Below are experts of layer 4 (counted from 0) of a mixture-of-experts language model. Rows are named router (the router's row for the expert), gate (a neuron's input weights, with its number), up (a neuron's input weights, with its number) and show model dimensions 0-95. Each number is 128 + 32 x the weight over its row's rms, rounded and kept within 0 to 255. Numbers have three digits each.
Before each expert's rows: "gets" lists some tokens that make up at least twice as much of what it gets as of all text. This comes from a sample of Wikipedia text that the model never trained on. Tokens count by the router's weight.

# expert 244
gets: "s", "t", "k", "et", "er", "at"
router:076135154127039142176168060107114051141148103119119145109112108155127149107125152088150129158084101142154119151123108125116090112099145161178155146174102114107190167083121144158142130097123091050170138132127136068169099128166126164126090120210108123172125117158176144109086103128180131109
gate0:119093109180135142150111101207110161099134107165057161105136099149131101112170178092183100164154170135137117146095142136107135088188086150131119144174135149083148167097096173133170076108180165096124104121099106147161140116140102090130168124101136116063074106108104144144170153198092096167
up0:174173143116172164101055136176129173129127115123180158129067114126080156154082167128099119101044112133081139102156135181129080154100148120132103095136097179144130131113173115125134153194183178151109134129121133121084130131125131110164128115139109145130170177074117121093111114077215116168

# expert 159
gets: "n", "m", "l", "r", "'", " N"
router:138128175100098164165175085069113088092157125169106173090106131127155140064166142104123085129065151138120092113161123183085086119086152098124138176171158092114164141119185108133156122113089101123123120115087166143141155086129119100130070101220146138154107189145159122121094093129165083110
gate0:123119134127102095162154150142071130126111107102061176089069135163096179127160115077153070175139156069162087161067131144132142135056127108100095098148101167105092133174171121137085160105216168154169105097123109122114121107144126144155128123139161127118122149177080149122097119175088143080
up0:130131093126153194129143114109153136135112106121154079093144107116126084154100134125154136070134091112097189188182147117171120108145088182182127218125167087136123108114091120144114077216109123144161095136136135035103094099147167137143096157096121135152155153060131096134138155117132164142

# expert 170
gets: " |", "\n", " A", " No", " S", " C"
router:095123151126038105149146100116121119106135000152098162073141133179126114060128110121136153133081101095130090119156157146116147163062183112109158100141149135143165169117144089113156128170127088116152158131093160089172138159096122129098124117172144140176142143126144172115089109131157113133
gate1:146135132149084085115078149067127095150150115085068135075077099170155152162177159096121165133095098153119059149118081114100095192126180149150132155087190128108094128112153135100170132128132073121143097106099165173155171091107118109122087136105105137181179088138161133085111104158108173150
up1:150184107115148151166108127100135135084120123129090085131129148120083120080138112076110161150060087141129124144116131080131108137193165181139199091104149156125076151140145075101132160152085086136136106120149161129143166081154102184136114127100118119138182082103118162025151059105144147148

# expert 46
gets: "re", "m", "ce", "ve", "se", "er"
router:111073156124118147116169105153188116118155083153100173096112157130135136084103164140152130139063123113105067148162128095083074095150109146145130124180119123103201179128183140138087137145081135089171112142113199141150139100071142115080100095147169145210120142155158162133094112174150116094
gate0:178142095130106144113151094145139129120176094156073146113152151157126143198122157081164167077111153113127125207118158120152131119158121106119124141139140131109176147158160122119141069154183083166118155192105146069147089119204087117088104142132150122177174057165141100083079155091153131142
up0:121189100152100146141098189115118184083080149142168135179125097125136159090127145220115163151139131112121078121148095115118134188118141114121078116122054164164082124148148133154185128085133131127114136120120093115126096151104172092169151113131106103038097148111107071117110079085173133164

# expert 92
gets: "y", "and", "st", "ill", " by", "ell"
router:095083194136108134120165109091108091124161074102097150106120140161160093108160091137108123173088094207143084138168123135090058102078154126161110110189127116102180189124118093148185077077139118049114084177095124154142127147098133172102129142164143134132113149153152150146101093144125109129
gate0:109121091163168157141137159074149150185155113208027147123184165140100178132115112128117171147110104108117133138125230151111115085071104168123195152137112130133124153131148158140093078111108077090110113116105098142127153127108162101137147168166139158089102165096119130134095144171102165112
up0:072180177121137072141121148119141044178181115104142153150148137132178139146129135109105107114082176157136154159128102158164163113118120084112114146206118085117124118122073213164117139114114107078076136093129138116108186172134076102149131161129150142135105156162154138132112077170089067130

# expert 200
gets: "s", "ra", ";", " the", " |", ":"
router:107104171145104085160176129081134071158165088128098171025077112153083162079110129129143091144060153111144061159123166148096137119089139144111130134182140132148128129124136136133077114171103136099179117130097161076122149081143100187096086120140115157192150149110095152125093148130087124124
gate0:138156132114101145207187124143075106093118110172139097117099077137101140109148080077153103139127109079079108121104163059111159114078156124198206136111159163161156095065155173151149114106118159129154097147088138077146091142130141117157116127124115111176160179101093094110147176125141120170
up0:111156100156091125088111212160184146064121100151045145133143099147126118168106143117162135123149108132151153106120146141114134111173118095067090131144145103151119152133159118209134070139162134149137116141141097213113079084087173097114109102116175058115068111148139135094132161118171106140

# expert 150
gets: " T", " P", " E", " S", " C", " F"
router:127147143138056159159151157150091115149112127160119133140155096149173139099100134099123124103154100156069082102151118145068145136130118092162136094170111078084194194102152024089093061139136104114154118127093142103131118082094136149085117116170106114166162176119180170138109139107103109175
gate0:064101134133067088155171130067083115119106135123103122116142139110127128124059175108125162120108070043114113103160107216078156121099102123095140125198155122092131148153165136118152096106121170109133089167117150102147128141162126075150157071118145095113091186120078140092116158099147091142
up0:128206120110164143135056113176064109172142166110091133141149131152149075114147107128158125137111139182113143084120097112071124116207118133151129102117152115055181095083124094083042130124133114160116127147127127149111145082103126108131161120107134134115136130142194153070157046122137093154

# expert 82
gets: "s", "duc", "d", "form", "ct", "it"
router:069040169091038130150156124086114123136147111129077151119089137206114155129149115084134132133098100114126054140149143131105086079124149090129124147173133116115165180147156117141114112133106073129121116183165147083126105134134150172148109105190124068168124145130152148098058099145090125152
gate2:125087098129077154079130140109145026136094114090112171128140081080194067131105211133148054155133165119128092164120112155132192169105156063158133095122122153160120090080149151119124158119114137178163154083156160114137118122136165132086123113089139110114181105111113111136126147102139118157
up2:120100181115064137157132135111146075089137090175123151120145088123103154151051172092102163070132160119182126188129124160141193130071209083110129142100164118149109104091125117113158129075088122111147162054112160153156129136121139065080092108099092143125148137170123164123121119133151132164

# expert 121
gets: "c", "oc", " S", " C", "ov", "-"
router:120138163092132156147151087122150103131126069122067161079140108175132121084126108121151165147078106148155070147143162155084093113089137149109174116211117078040167198095092147119159152159116137082154143161062144096182178110147116109146124171149128123159133139117142132072102163135126120126
gate0:132132129145118177145153203157093156180051134162119046137128075122152110125102129139101178160095098107135123130163102101150047102125120112128118075146115097098129156154107168102148083101078095110131087103103124174164105145122196100137139135104138110142099194104163107089129112167157145196
up0:130185166107138130189123137119110093115180159147096142143197115122080133099103103183163182168144165114182105182075091127128118109087093140110132132098095063126158136103103162122139151122072104032134070107083126110136079138145133197158120147160137098156100144108113110111146134103147172102

# expert 43
gets: "na", " his", " her", "ia", "da", "ical"
router:101153150177083126170134084138093116141140100099116163067104098151138151045144156074127085156090110155081106159187201134065103135103077131125161145156129114089133158116169130109131087067100135090133146131084115146125136099074091166135107125125125157190170173157152142129084189129140125114
gate0:049122223115140103162129098122108146115153174176129144119113136090128119111095101135183133142119152053087151159177056150057111139137121109148132096172099153104120112090170097110123117135108099132075097132182134136167115148092160137145155072159087079108148084147131126168135093112080171107
up0:126135110121169134147132128118103179162129102127096109082117151092132126135079143101117101121105121157167117098168159064070107113148101195126103128146194139107102110207129101124118165163113072194102131128106130137100092186102176163104134119144097165190161105122012114162133127164112138126

# expert 195
gets: "-", "|", "ir", " by", "|---|---|", " 19"
router:121126161129135135135178096121117060156118063171103157039137146178139126066151100082124129095089084140138135195190135135101093150088162134158126151165124141102155164143118104116135128081088103109150104222165148096126149167113150145133108116119110163183065124169166156129123135121169101154
gate0:145140173166122177139120110197161097180117100153076138070146143117136107104116075055071148056124090109125106139129145086107082145141135081142150085193140150092132109115138121114115117148221134165167113191127172131185127136117146157127102170137114079160116147180147140115102099149142095127
up0:131180097131173179125110128163162068215102113171113127080122158152132118091070134089107123096114115155151120126171192164159057137128147101103128063130158127096141081108155126109100152152154129118173131206135134151162122153047117093109135107091121147166104135150117138107131083130179110076

# expert 75
gets: "n", "d", "il", "ar", "b", "e"
router:148063147159101119128166137133109134070120073149108195066113149150112104101151150079132127120117140127167062110183147129072114133082165129075102145169145120143189180117123160130140120137114149106199118146132173125175140122172127137101102125157098097232098113151160125076113140161138109169
gate2:170073110119128164088164145215152117141188124110135096061119146186106125119158104169139120099127114088115101179191149115115136182092075094145127111152139135145118173109081091072112160142117134167148113112150105160163192100109108086177130098135096121130178076155117171156135155133066140126
up2:141161099142106143125108141125189112132115120140207196130110096154091158135152110105116097100126167155152121149101104112149149114143111096101095087143111089143120168143132114097131154101166130145155092218178122086168159176155045146193117116118210091121160149151180145100144144079124090082

# expert 93
gets: "ly", "ally", " the", " be", " by", " to"
router:065111144154085118121163083117148042116141101118091120118081121127119139107091113055115165108130096140097079155133160149099042171089168114128179161173140114107145198134165066134147126131127120110105087188098150125127145097134105129111121124140105170105141166183140203112080129151158150116
gate0:123111144149144127163131133152148140156188096102105175112140198101159182106110100115126145175092056141158169112135106164133128108094160153097130106088140061091157121067095110156125164155164050059152108131116133152142142133108143102129183157128117137115178195141192158065162135121108109167
up0:107130100061102121140120191114096140092179122128143121108169113159167113131123143148124131066137059164158153182202124093096138117131127111104118165144096180171128147133106135046154137110090083155113148089110103102134098137089154137135119095163156147156109085104077075157062069158185134135

# expert 221
gets: ":", "-", " also", " Born", " Total", " by"
router:112087170125112092147162086128135083110122060130086143081135081173114141091168141099120147140102145111110133141185107141102099116090188124147150157161079103150212148145136123122151128089111123152112106207174181103084168150110131123141113099156127153208093126183125158166081126096145067135
gate0:121167108160129121111153073105144174156158118122149137131075105151168099116117109203111144139121186141150129154095179140116086156027103098167113144107147138134134100097141166135121092183102123120147077096093179210161092158066118146149131090059159134123109156148082196121135130123123120132
up0:109138076104061129145114179122093123164131133173149074145164143180142129113077171154159127126164066117141124114128187167104163144159146138114202124123094107145091141032182161159179167135150089109137094060101120152128079090088144120108104119147107129136144162112129171146115175081105122125

# expert 7
gets: "-", ":", "See", " Po", "A", "|"
router:122093196096100102151185099111160122097142080174069171085143114218110152096157113094130100077074148129108118139171092142097094134142161116123132136160087096145193176137143150119104144129096089138140140226141189089133155168101135164131112115155128120180087135168134139143098102130137120138
gate0:157108125138137067148103073109155089094115112106190174098109129138095131120143130136117122112128181143116101139131148116137124155066119012129120137128128113123089055096090077124118142099100172089139168140167135083192166094135122168195084090159126133167148091180104118095175109106147106112
up0:144092195052149114123119116099128136058201152146136168118117128114167141135146103097126097070091160125068096125127090122152168147124152127102089152133156100075142113177123159116099155166128159165139163138097078163124111122096142124143144121135145172086171127159198027114094108151180122126

# expert 44
gets: " ", " other", " two", " the", " their", " three"
router:066082141143066128138113166120142081128121129142126121111085085167139165128121131107156138076122119101113060119149208124099104073107160151124123117183096108142158202138126097120081111137093135150112123195125160169130169056099116125111126093111095156192108168142165143143050152160148135169
gate2:175073192150110101151142159109151125081111141076131110143160165104142098154136102130085086141121106089173152080111168176128150089093198136108105123156112092124122142125124114173113191100067157159130174117119149095116114120081125101185190094138169071150187136113173130112105052148149136130
up2:154121137140156134159117121139077126085120123156140178116183136129046126139090088079128130139118104141188146124097118117121139139186191118110128142106154143132096163135087088082101077099123128120148102116138083127085054150131152143149144176156098087096140083160032053115123149102165103069

# expert 169
gets: " 19", ")", "95", "96", ",", " 2018"
router:104057165128062128126137082133128107115134080131105107068096114184136115099154099062082161120124084089157087123180145119062110094082179138134142162158139127112137180136136123167177155148153115107158104148132176089084155123081154148142125097194128127187151106163178128097129179106093109137
gate1:120131133097144207132201162133176109083121136085126130110133133118105215159124149171167133143167230165107117093104088125095143087196128143099099083124146123123137179123169162117090145097061136151180157115130155139150111114142156143165140098090139082122110134122125126069134168105169103116
up1:137220103130060140147075140138117116164176169126112099146086131142149126131138177067118155200120092155103094102099120136123064083161141156163131126126151162101112131153104082098084155126163060141175151132136140100103134070143132161139146093123130131074206143159138155077127134096149118076

# expert 213
gets: "ver", "ed", "th", "b", "ad", "am"
router:082135164133091166166175147099103155131143107128095154081109117112120175070097147113112104171122125143131077113177153102063076104131170132137157142199108129095150179120202157138168074118100123142125133195149151125152155100124163104099132134179143072181107200131164133103104168139102131171
gate7:157144191150077154128160154144135116081116155171098195125098102123106226018155135168162132159150189135123106097118144091140131144109111145110153125119075102095159139079166129116129101144167137112109177120164125148156111101120131148124153133134154093126072097180167109099189132149103086162
up7:157137150155089116168110077038076138105158130145090141125203142128077098158141128116093121132137090145140215144111097132142179129126110077133129153125108203162166143170164104113104109104133072132207135117153134097115118126173133100142120109068107167073142116095130113179126157103184125121

# expert 154
gets: " he", " is", "s", " it", " was", "\n"
router:147129183152076176130126121139104098143152140175116143094124104167173143100146127128152121119128074136058088124156176125066131129123108088154146095174120116135144171138160061107113124114168061144141103199117153132122095071117139167153121060176119121184144191177172179129103148090135109165
gate0:140120073144097141134131132159108120167153126148137100129128161152170164108119139132147186118179156139123137114174178133185147167081089152171106143123104063093177142093124136113152121133127098103161138066046102217074117111073135159077131111114063184091151154103112159133123160096127082132
up0:164154098169125107109072100067131101139132147124195127112117114032135119169146119110131141137095089105104132141124126145089094122131122090146067115128141124207123100160113180149167135095151123089048116115116153074097109167211098128116176121089147146156110139139157097118066112094174116167

# expert 134
gets: "ct", ".", "C", "il", "lect", "ject"
router:093047150114041124160193141158164112099121057140085182076148120175135118058117113081143136166132079121146121141164113143128084117110131150191121157175121136103167180116131103159136130187108128160136130118101134121139143085114151148120105142142144092190064153162101143129088128094124084113
gate0:148108115110130191108110137153131124107136056145103176139149166148130140104081132140164133045127098136119081129166168135121133090175165151110175183140081069131177134106192144086080108134087115136185167130144145127119132128083144117061106115108076118146107084081114118072074121082163164125
up0:085178129143186104105105108176119111148159182129138152154114096162156151114135100125094098091140140154080145098162077106159121137133171089135183100083190130140116150147103102071117171069132062151084069185104071082168127141112133190140089107122142140092143152199142137144097124142156117133

# expert 6
gets: "n", "ch", "f", "k", "c", "th"
router:100143192152152125123142132114126089125131043145090185087104095144090124089127137122153094156096168147138083118123162199037118092081195081100155124177115130134160164111159126138083117149051118095165135134114160124133171113109175126092103133174161144138117193149153136118106142140155095122
gate0:147108131160051163121121104144098131138180129105101120118110108110127106137144105074106165171139141118159065100083080173109094179071147150180165133167176148094143128099136151131117162060137178053122109087114110088134153073170139160126110092091117123152140183186135155141143132094178117080
up0:136111096169090122164136131114100103179077126069156069124125121112060180132103111075175153162072191098176124141065124103095106156126147142079140115107150146099096104136136145140117187110077141123135090076094147092139115102112156145089117134145149098185196105188164132126162142181147136108

# expert 23
gets: "-", "|", " |", " the", " The", " –"
router:080083185136159153124156123142115086157121032128081158036091101207152131100140136123152110140108130162159049154146173160104092159080126110181123144183147127097120158118163111155176146141112100092144151129111137126130103094085120121108117127102156142201128140064132161118128141136128118162
gate0:053146209139145125141191121141129092134150167167080177147116126155093135094097149117136090176137129161150080107091078108123175125099165143142192131129131104100133102097125118100155143079167140152100132154069160165113124169161148072143089150161176124158163186135193131129141162145096151183
up0:149153128181100127176143091136112142085103100060196086160163109082104132127059132155145157067091103151116168062161120120082118166148100102173091148103114162154137140120120163122173074141058114138089160104136140115181055086105142140126146135158145121134172108082121126134165170165146117115

# expert 15
gets: "p", "c", "ic", "f", "g", "mb"
router:120085152116082181142108129088169108121154084157058209084109125134101160076118116092121114113097107099098088164148133160096085083119155122085150152183118110098151222133156145157078100158124080129168116219112124092107113076118155161141107111166112107172127142135121130110096109133142145139
gate0:115106162145104176095097124096101155132099128142068124127090127109051109117152129110114135137087169125151161139117167090099081138095116177165161113146126190123103154121151090159109096112139185154079118087120128092105190110088152153105062121129113044133086099115134121138118101113058190060
up0:112163137106142152089123132137163108137126112080165150118157162124089055145062119153126153148117119134073154126172133064109119160131154180105182189117156176086123184133162181125097102114109111107158117153118128055095087132122178164115073109112163103162119144120210081093129129163135184138

# expert 251
gets: "ic", "ure", "ical", "ion", "ment", "\n"
router:116132133108080087146209148124071096083170106146093178078128105149119126072123169087115108183098136137154072122127166179061125172068122172139164119189103126127171170089156064181150144113134143089176110143086140093102107125138123180164121146137144135153121173144165152137118133105136137132
gate0:077091152109084119118130130091065141079144103149127155121116118158181142113135174099139121138121095124096120077122121088143091151131195157080164093130060160169158170140125041144180108091100086111176198117151160155098110083097145128061130115085106104109149122136099119152097189132098129131
up0:106135169107103113118127096065103126105144154124099085145137064165151113138113107123117146106137047134075108175164088152161070089121119149142152091122098089128121143060149142112143144151166113169107192174139112155087092132091125090154071144154167050100173104082120174119081103087107150143

# expert 196
gets: "us", "in", "y", "ex", "ina", " World"
router:116110144162051126120105117123121053117112032129073157087132089191104145065145103105142170098112079157122101166156170157122078148068156149127118155159157110116153170144105129147152136180112127120106155124095191159157128124100100125129121131130155184145145175132197135077133122100138092154
gate0:111092131101162088124122138154080160129077068195067120154159158141120191167155118125125158120142134131155103104152112178114089134113145163143174075149176134172108105083072113148174164114079119088085069102136184144101142131121121152181132159143123110121087154136184130146138095089104098052
up0:144114161107089131121133201104101121102062161096135130121123166160144071176115088130122097140159169114084137186124136127105142064081137136104125108157185117102181142139151158089093126112158187138152135114156125120183139075146202173120142125077114103134093188098154143134140195085156114076

# expert 42
gets: " |", "ch", "an", "ign", "na", "ster"
router:121077109135065152151189101138157080132140082132115179044130102170146150060135140117120101153103116120154066164152194168090100122116144150125136103137105153138175190110180122172086109110103125116192125150110118120136108098102139170104112108148186168169068150177124146069132139143138118130
gate0:137127101154071137124143104103161190143099124098112136124092149139181124129165176149100190113145120082193094108163149138172100208096122139147161116112105155158154123074192129134126079138081113071162119126127123176156129108106116166174084059220113151132120119177097103141134108115160129140
up0:119159125088125168152130150079089093161133108110154121139149075154145176092079068140148152143096135079087075102109177125130107097187096109181124127074143108081108128077094109123138157141143128133150096108047155131157070147099067123090104158132123098189150091160159120110118122149128128042

# expert 144
gets: "ad", ".", "man", "it", "–", "op"
router:089103177150030160156113137092086088081127100105122179083124115142178158042120146077092139136109113132102140106137142134144143132143192135149126154176076128112167179129149116121154073093121109118162155134154157090160146056120139152100125088143131109158121175174137159108078130164124066122
gate0:096157152102188136147180130114184161101167136159114135167121037115163117109146161131180093106125169119087121123184178159135073089110145143148180160133112104073118108144103099118035100103102174140097097169123097093154113120135073172133066106119149096145127089137143132073146103142117111123
up0:105142131124137206116167171135126132081133132092101164129119054129190127131177116152139113080147168107104108143176143143116110058130179084092172174093169154099084167084132194141099018142148141123138111142119102121146120114159119155120119095097139154135101126180140127101158074169119128151

# expert 225
gets: "t", "it", "und", "ar", "ot", "un"
router:121146207121103150139119096114188085127130091113105171074155110177103152088110110109152164155089148146167098157118119111108096074122132092154135114192142095135207155084148151110143106097118135101179124140119126129188132113087102152143110136191147143208115160180181156064109163129155094134
gate0:145154125114103146118158157135121089160120115106129117106125027120160118108054122121091107111116127181155115132192119083209114133145115106139095185121084131088122126150097137118070101110076152202099163112141131098125164117094192121089154089125181145139133122096128148046133164113133071112
up0:154169139087085094133186127176150132142132134104122105097090120112088149113130137153099124108135206136180141118113091092145068118139100070062078180144162095114125212142062163141117113108158174071183157112170136130132129171086115127138141140129124137198100118088155127102122092171166126125

# expert 193
gets: "d", "ed", "e", "n", "er", "le"
router:141122195125105150168164104139109097071135089119091135076073144165123125095162105084135172135125149143131084111146161122043105102088126087122148151200121158119171196125160113135178122111163127126186117174126185121157157129155135127155130133151120097179134134216177141104102144145174107165
gate0:069142164127119097138131098112178111134114132244112129134116097128116125150146166148147124077133155124201112151098100170117088209084136138116121151197189068116143178107143159168155136116139148119128117137125162113121135141083136104166133149179148203147121195105169108148138088122107116150
up0:165124099113127135096146123123125156106149123171140129104135087114145153077118145090066109115085142105132148089099119135158086133111161132144137188057171090126155100185088123081134099153097126143113122080077065227129158166135116087106108104165072114121147157102143132099113082217174124152

# expert 206
gets: " the", " a", " c", " The", "The", " ch"
router:097077163135107130174141152168092117098145091154122149103117127186140155085098149086199082087115143143173074166146163171108115168090163127121125155174148164159131199106176060135205116149129105145152084149095152121164146152155164155182125137147168139179157150107124122124100153152151118177
gate0:165141175109121068120163167092138099159126085052106112122117078121167060143058088096108114127109165125161135152135122175169099143162157081154093121109108116169136157048158130156105115074126144113133111118104187148155146124134124133102141151128083126102132170053122217122150164121148101143
up0:129114115121101166099172181096168147137128141108113127093093128076101135093120166182188114120152150137123170130109092150152128084126143135093102098139134166147155090119136190092087133130068093098139074107119177103183159079175164171165089080102127154105163124161103172160169128077073095068

# expert 54
gets: "e", "y", "ci", "i", "in", "er"
router:098093136120101158129153136129160130128098081117068150073121094116111148119078118094129133135052110152116085148173153107083070103128165145138152111167128088117142183139150130120055125130122115113143131122126184148182151150124180124114074128163139140222095146151225102098100121182124084100
gate0:080121111152166131118069121195135148083110115138153157147097167126095163165080102072168138067115196155130128128133110183103170121161125148151149100096154117097107084132166111131125149129125104124124147194112152084176132072134214133112129046179084102145166125156156095113102164128106133143
up0:111043170106129130130130136105142129100131116092091184147165150164125130154160098092150082135089133085142153123172144181133151038105082151057100154176141157119134176125134148073110129127156135132087103078183082161121149137158128130082171134154077090129123106132099136138113149131209087165

# expert 128
gets: " in", " from", " at", " on", " by", " for"
router:078112215126100134130117084136128112146132078115099142106125080167157150121081150124167074150113139127103083119146189177083046137066140145160156149174135117115124179131141131105141059192145080116186128109104122123145134062091122117139134083136167113197152123124115179110094127153113129135
gate2:126146154112102175171121137157069155132077104201120177128143137117097065150078089128125080123131070100082124192157104137157178135101149099116139116169115104164138114145090130083088180090149086145145144151078136146155180116189170093070119149118155114170082122163148147156118136114184100126
up2:177215204164157132157167134166077157149142160126160100116090093142069139126077130168181125204118150128080081132090127131140095102150135109098131137123076101142128149122128088092157134165129125199124151078101083149109142137089170072102137110121163161123101098171112096101111125104086107118

# expert 247
gets: " |", "/", " (", "N", " co", "E"
router:104103150130088121176157134102170087084140046123085145104116124127104139056097134113119160117130130148127132117147101117062129125146209094181151160133121109132178199098115099103155113100065118102127111165145169098154208114131140147158084105158112157168138144178122176094082110140163078114
gate0:090115119114168115071098108181144068163140133156091111138147103131165132122084093151168103165142130098092138158128131132098142189126154128140168169126147191149122149115139031105082093210095094088130081083104135186129163070092146149131113176125173153155106130146136141105114148117197132118
up0:106133110134095190100072116122152103075112105109156129128141144120143168088105139120103130130146139055099170189089101136127161145122173102209109110131148152112148115147130097078087100137103140112166114048128155152166160018135168149147134119089154158150132096155184158062129127134140094103

# expert 68
gets: ",", "z", " and", "w", "i", "in"
router:135100134135099176159118136134124112095126062111133167059113128170139146117125136139155145141114079100172025113177206184104059159059121119126135158199149132109164155096166139152178113157151128111138109137086142164105151073132164161144103118110122136164108160106120144108100192132156117137
gate0:131100108119116086074205112153106118093093196150108142110129142179132090136129179119120105122131133096179108176176124065181141134119122130148091133139111169108168147145149119103110146090108102190166094158128104156104171133170157177145133074150156090113110171088189161032135160124132118139
up0:069087137130169196065083130164191078115131112093119143140142127085114107173091103102104159116094093148149131174155130152098122143112152113127104161124161154117145209114064128152146124158189101131116169131156124111085156120092165104098157173166086181147168119091143151111128150177131147203

# expert 243
gets: "duc", "it", "ct", "il", "form", "port"
router:139116183131052113164131156091127088085085124164093173089116105167138117096126090082123102112100112102131060151186181147101070080111122076126115142167138127111175198137151098122136077125164104113117148186134147099103120146094120148134119123212114088147106154151163110091088087141120078109
gate0:116150124070090227155159120076148082130136127111131115123176068194131111031128136156151132139129122136123070090100115089136096113175151070134135116133144142093144142095113150105135107084109099128161120155073063196148094088131124092155077116136126098108105121126134094114160118177145143086
up0:139111149167102129102083156113155188098164134147120152147115142096129109230149085104106147113091141125081120017145137188125150130150189121158112085129156153127140138106130150105115164050116157118102120107152104136191150165154134142080125149150081164152191128122160107132150135156127131197

# expert 22
gets: " 19", " ", " 18", ")", "born", " 17"
router:156080113128016119141133124130111060132144086098098126075121127144206106115135152093144143104116125163147102141148112123031075145085133147157119211152096105100146153129121096142144122111124100116137090139113168124129161073122164140135136122165135145162167182158090164057092133137144110158
gate0:152102111171161173153132199119148125154111145101094144164159067151176203163091123107163149148132173165114154122100126169094118145146152027110128164152119152070139112142126038080106113156113116089147076108097135136151145111061145139157104111084134140109158107149107123095162132128171114167
up0:106121081087119084141183129137174134142141136094133132145132079129150210121085146122174089142116111153135106098118100215126100115121182085165116072129180126085116140140149155197071096182082119117083095130080149152081095150155099158164115149143100109120173115079102166116156128173113132100

# expert 199
gets: " |", "|", "==", "---|---|---|---|", ":", "-"
router:093103160079103122142144104104151102067183019134134163074104134167122150088197127115167142104077122117164068135147117131109129118132174126156109131140133123144168171101084087111142123135126087118164170192112187142108163177126121171154122147174137188174154122159134158137091082121117153128
gate1:156133142156157125102105079092107116091173116103162221103146132154139170141143095189146186108099128140120106143083141119069116113185098161134087117162144137105167203141166090094124075088136101122078139173145138159105096129136167154169193101126133122112113106152061163156112130083163089116
up1:087132094177128123146130131047070129119134142075078118096082106136144119195142139190095161122103133110136100170108101070098098066161136095153138161177134105072104055183090110193143131107130148141092118131132133096125177114118120185113148151143141164133075127136140065100134132175114104136

# expert 160
gets: "a", "ra", "ia", "ne", "na", "ma"
router:109095125117065148141135130151099073126128037153116130044100119163118131087166121114149138155060109125097069139150199141077152141046114162135161153157104138136169134092140133173142125177107149113162089119074172162141145082119094143100106099123131154189134145110115136144090168129136106162
gate1:111109109099063164166114141206103176033179140098130165144119166115129175137112139115114102143134095131200119167119148133096170166153181119113175131130094100150157144122145138161195097126119114162119066122176141117161105066190079089141181132123110099138121118159161110095135126135109129169
up1:126083135084129113199151178123146125106120156150129129125175091168124179085113127141110109103145113097065126084128064144158140136134128104117077103164077112076122118117111099136173157190167116129016151135077085120114107185145116095095151092111096148111118157167079116141151064124095123125

# expert 158
gets: "-", "\n", ":", "•", " List", " also"
router:107074152095124107131144111147143084109132065146084168081142122206099152087158111125124137145081111102120120128159102153118103159088192112152126161165098136140183150118149120110150107136079088134141115218163167132106179152095120144150134107165125170204097153177113184121088075088149096153
gate1:210027107104117084088103053141146110125158098134152146172099170094152131153161127114095134140153136082128140138130071094113133139143182103132094102137155186100141154151118098083086104116111150129128106154116173164190163122195118103133168139195130148184128135080145155146127147106101151096
up1:178117151152114114138105135206101130152136148106088149107084114182149126099116206104158113081173099148061113116125123127108164126117124135120082154175094117145091060206096048157120128142111157144104106120153141054095202108089096113116109122106118109107115103108083112114110106182140096135

# expert 188
gets: "|", "==", " |", "\n", "===", " =="
router:098121207072113114112139115090128111082142051142116162055116123153106160063177126081156103108062122126133070127160134135101140120129144111153097151147107103112148212127102079128122121117120093139145162190142173153102157167099110172123117131154113167168188154180146146118076095120141156122
gate1:149105146073136107103109100159128124138129087165096128191126091159095087109153123131178105172115153141189121089130152145118122157167059150077131142151148051175139185102093111114129123165169114177157165190143173110067167141081110162111123092178135156134132177063085147127130094117143116142
up1:142178196126151136122082142153141115125180127139089128101133101066148173103155121150103080143177181130097130071135175105095118073147075139185134132158130096067127110083150093140130112176148126109093157118109117116062167119116112117146114100118157142076104176206164155150086114126062109163

# expert 137
gets: " ", " United", " first", " season", "m", " 19"
router:105083132165080151135182134161133078129119127158115113081107136123117119101136143093116026129127078168123082129150128128119148114092163098141136170145144138117173174146120089118149112172144091084169080135110165145097153129134166211136101131225112132147151123171166151102054157108106164164
gate0:133130150178074167154107144172152146130177104173156128102076089108169160115146165129087131065113141122118132140157160145152143154136170155105091186160108130150149125154120131126165054156071088192101137138183125140110140071169137096157154072115119082090165131146168098096128107052150081144
up0:130105148152105098143070106075053146100142134045102159111154125184102143110175116102153141163127107163109174170137137099106127109104098144127189105141142126087118160099150133074148184093126186121133150104140118102147091191197192175140106110145203155149135141131136185117140096164122123105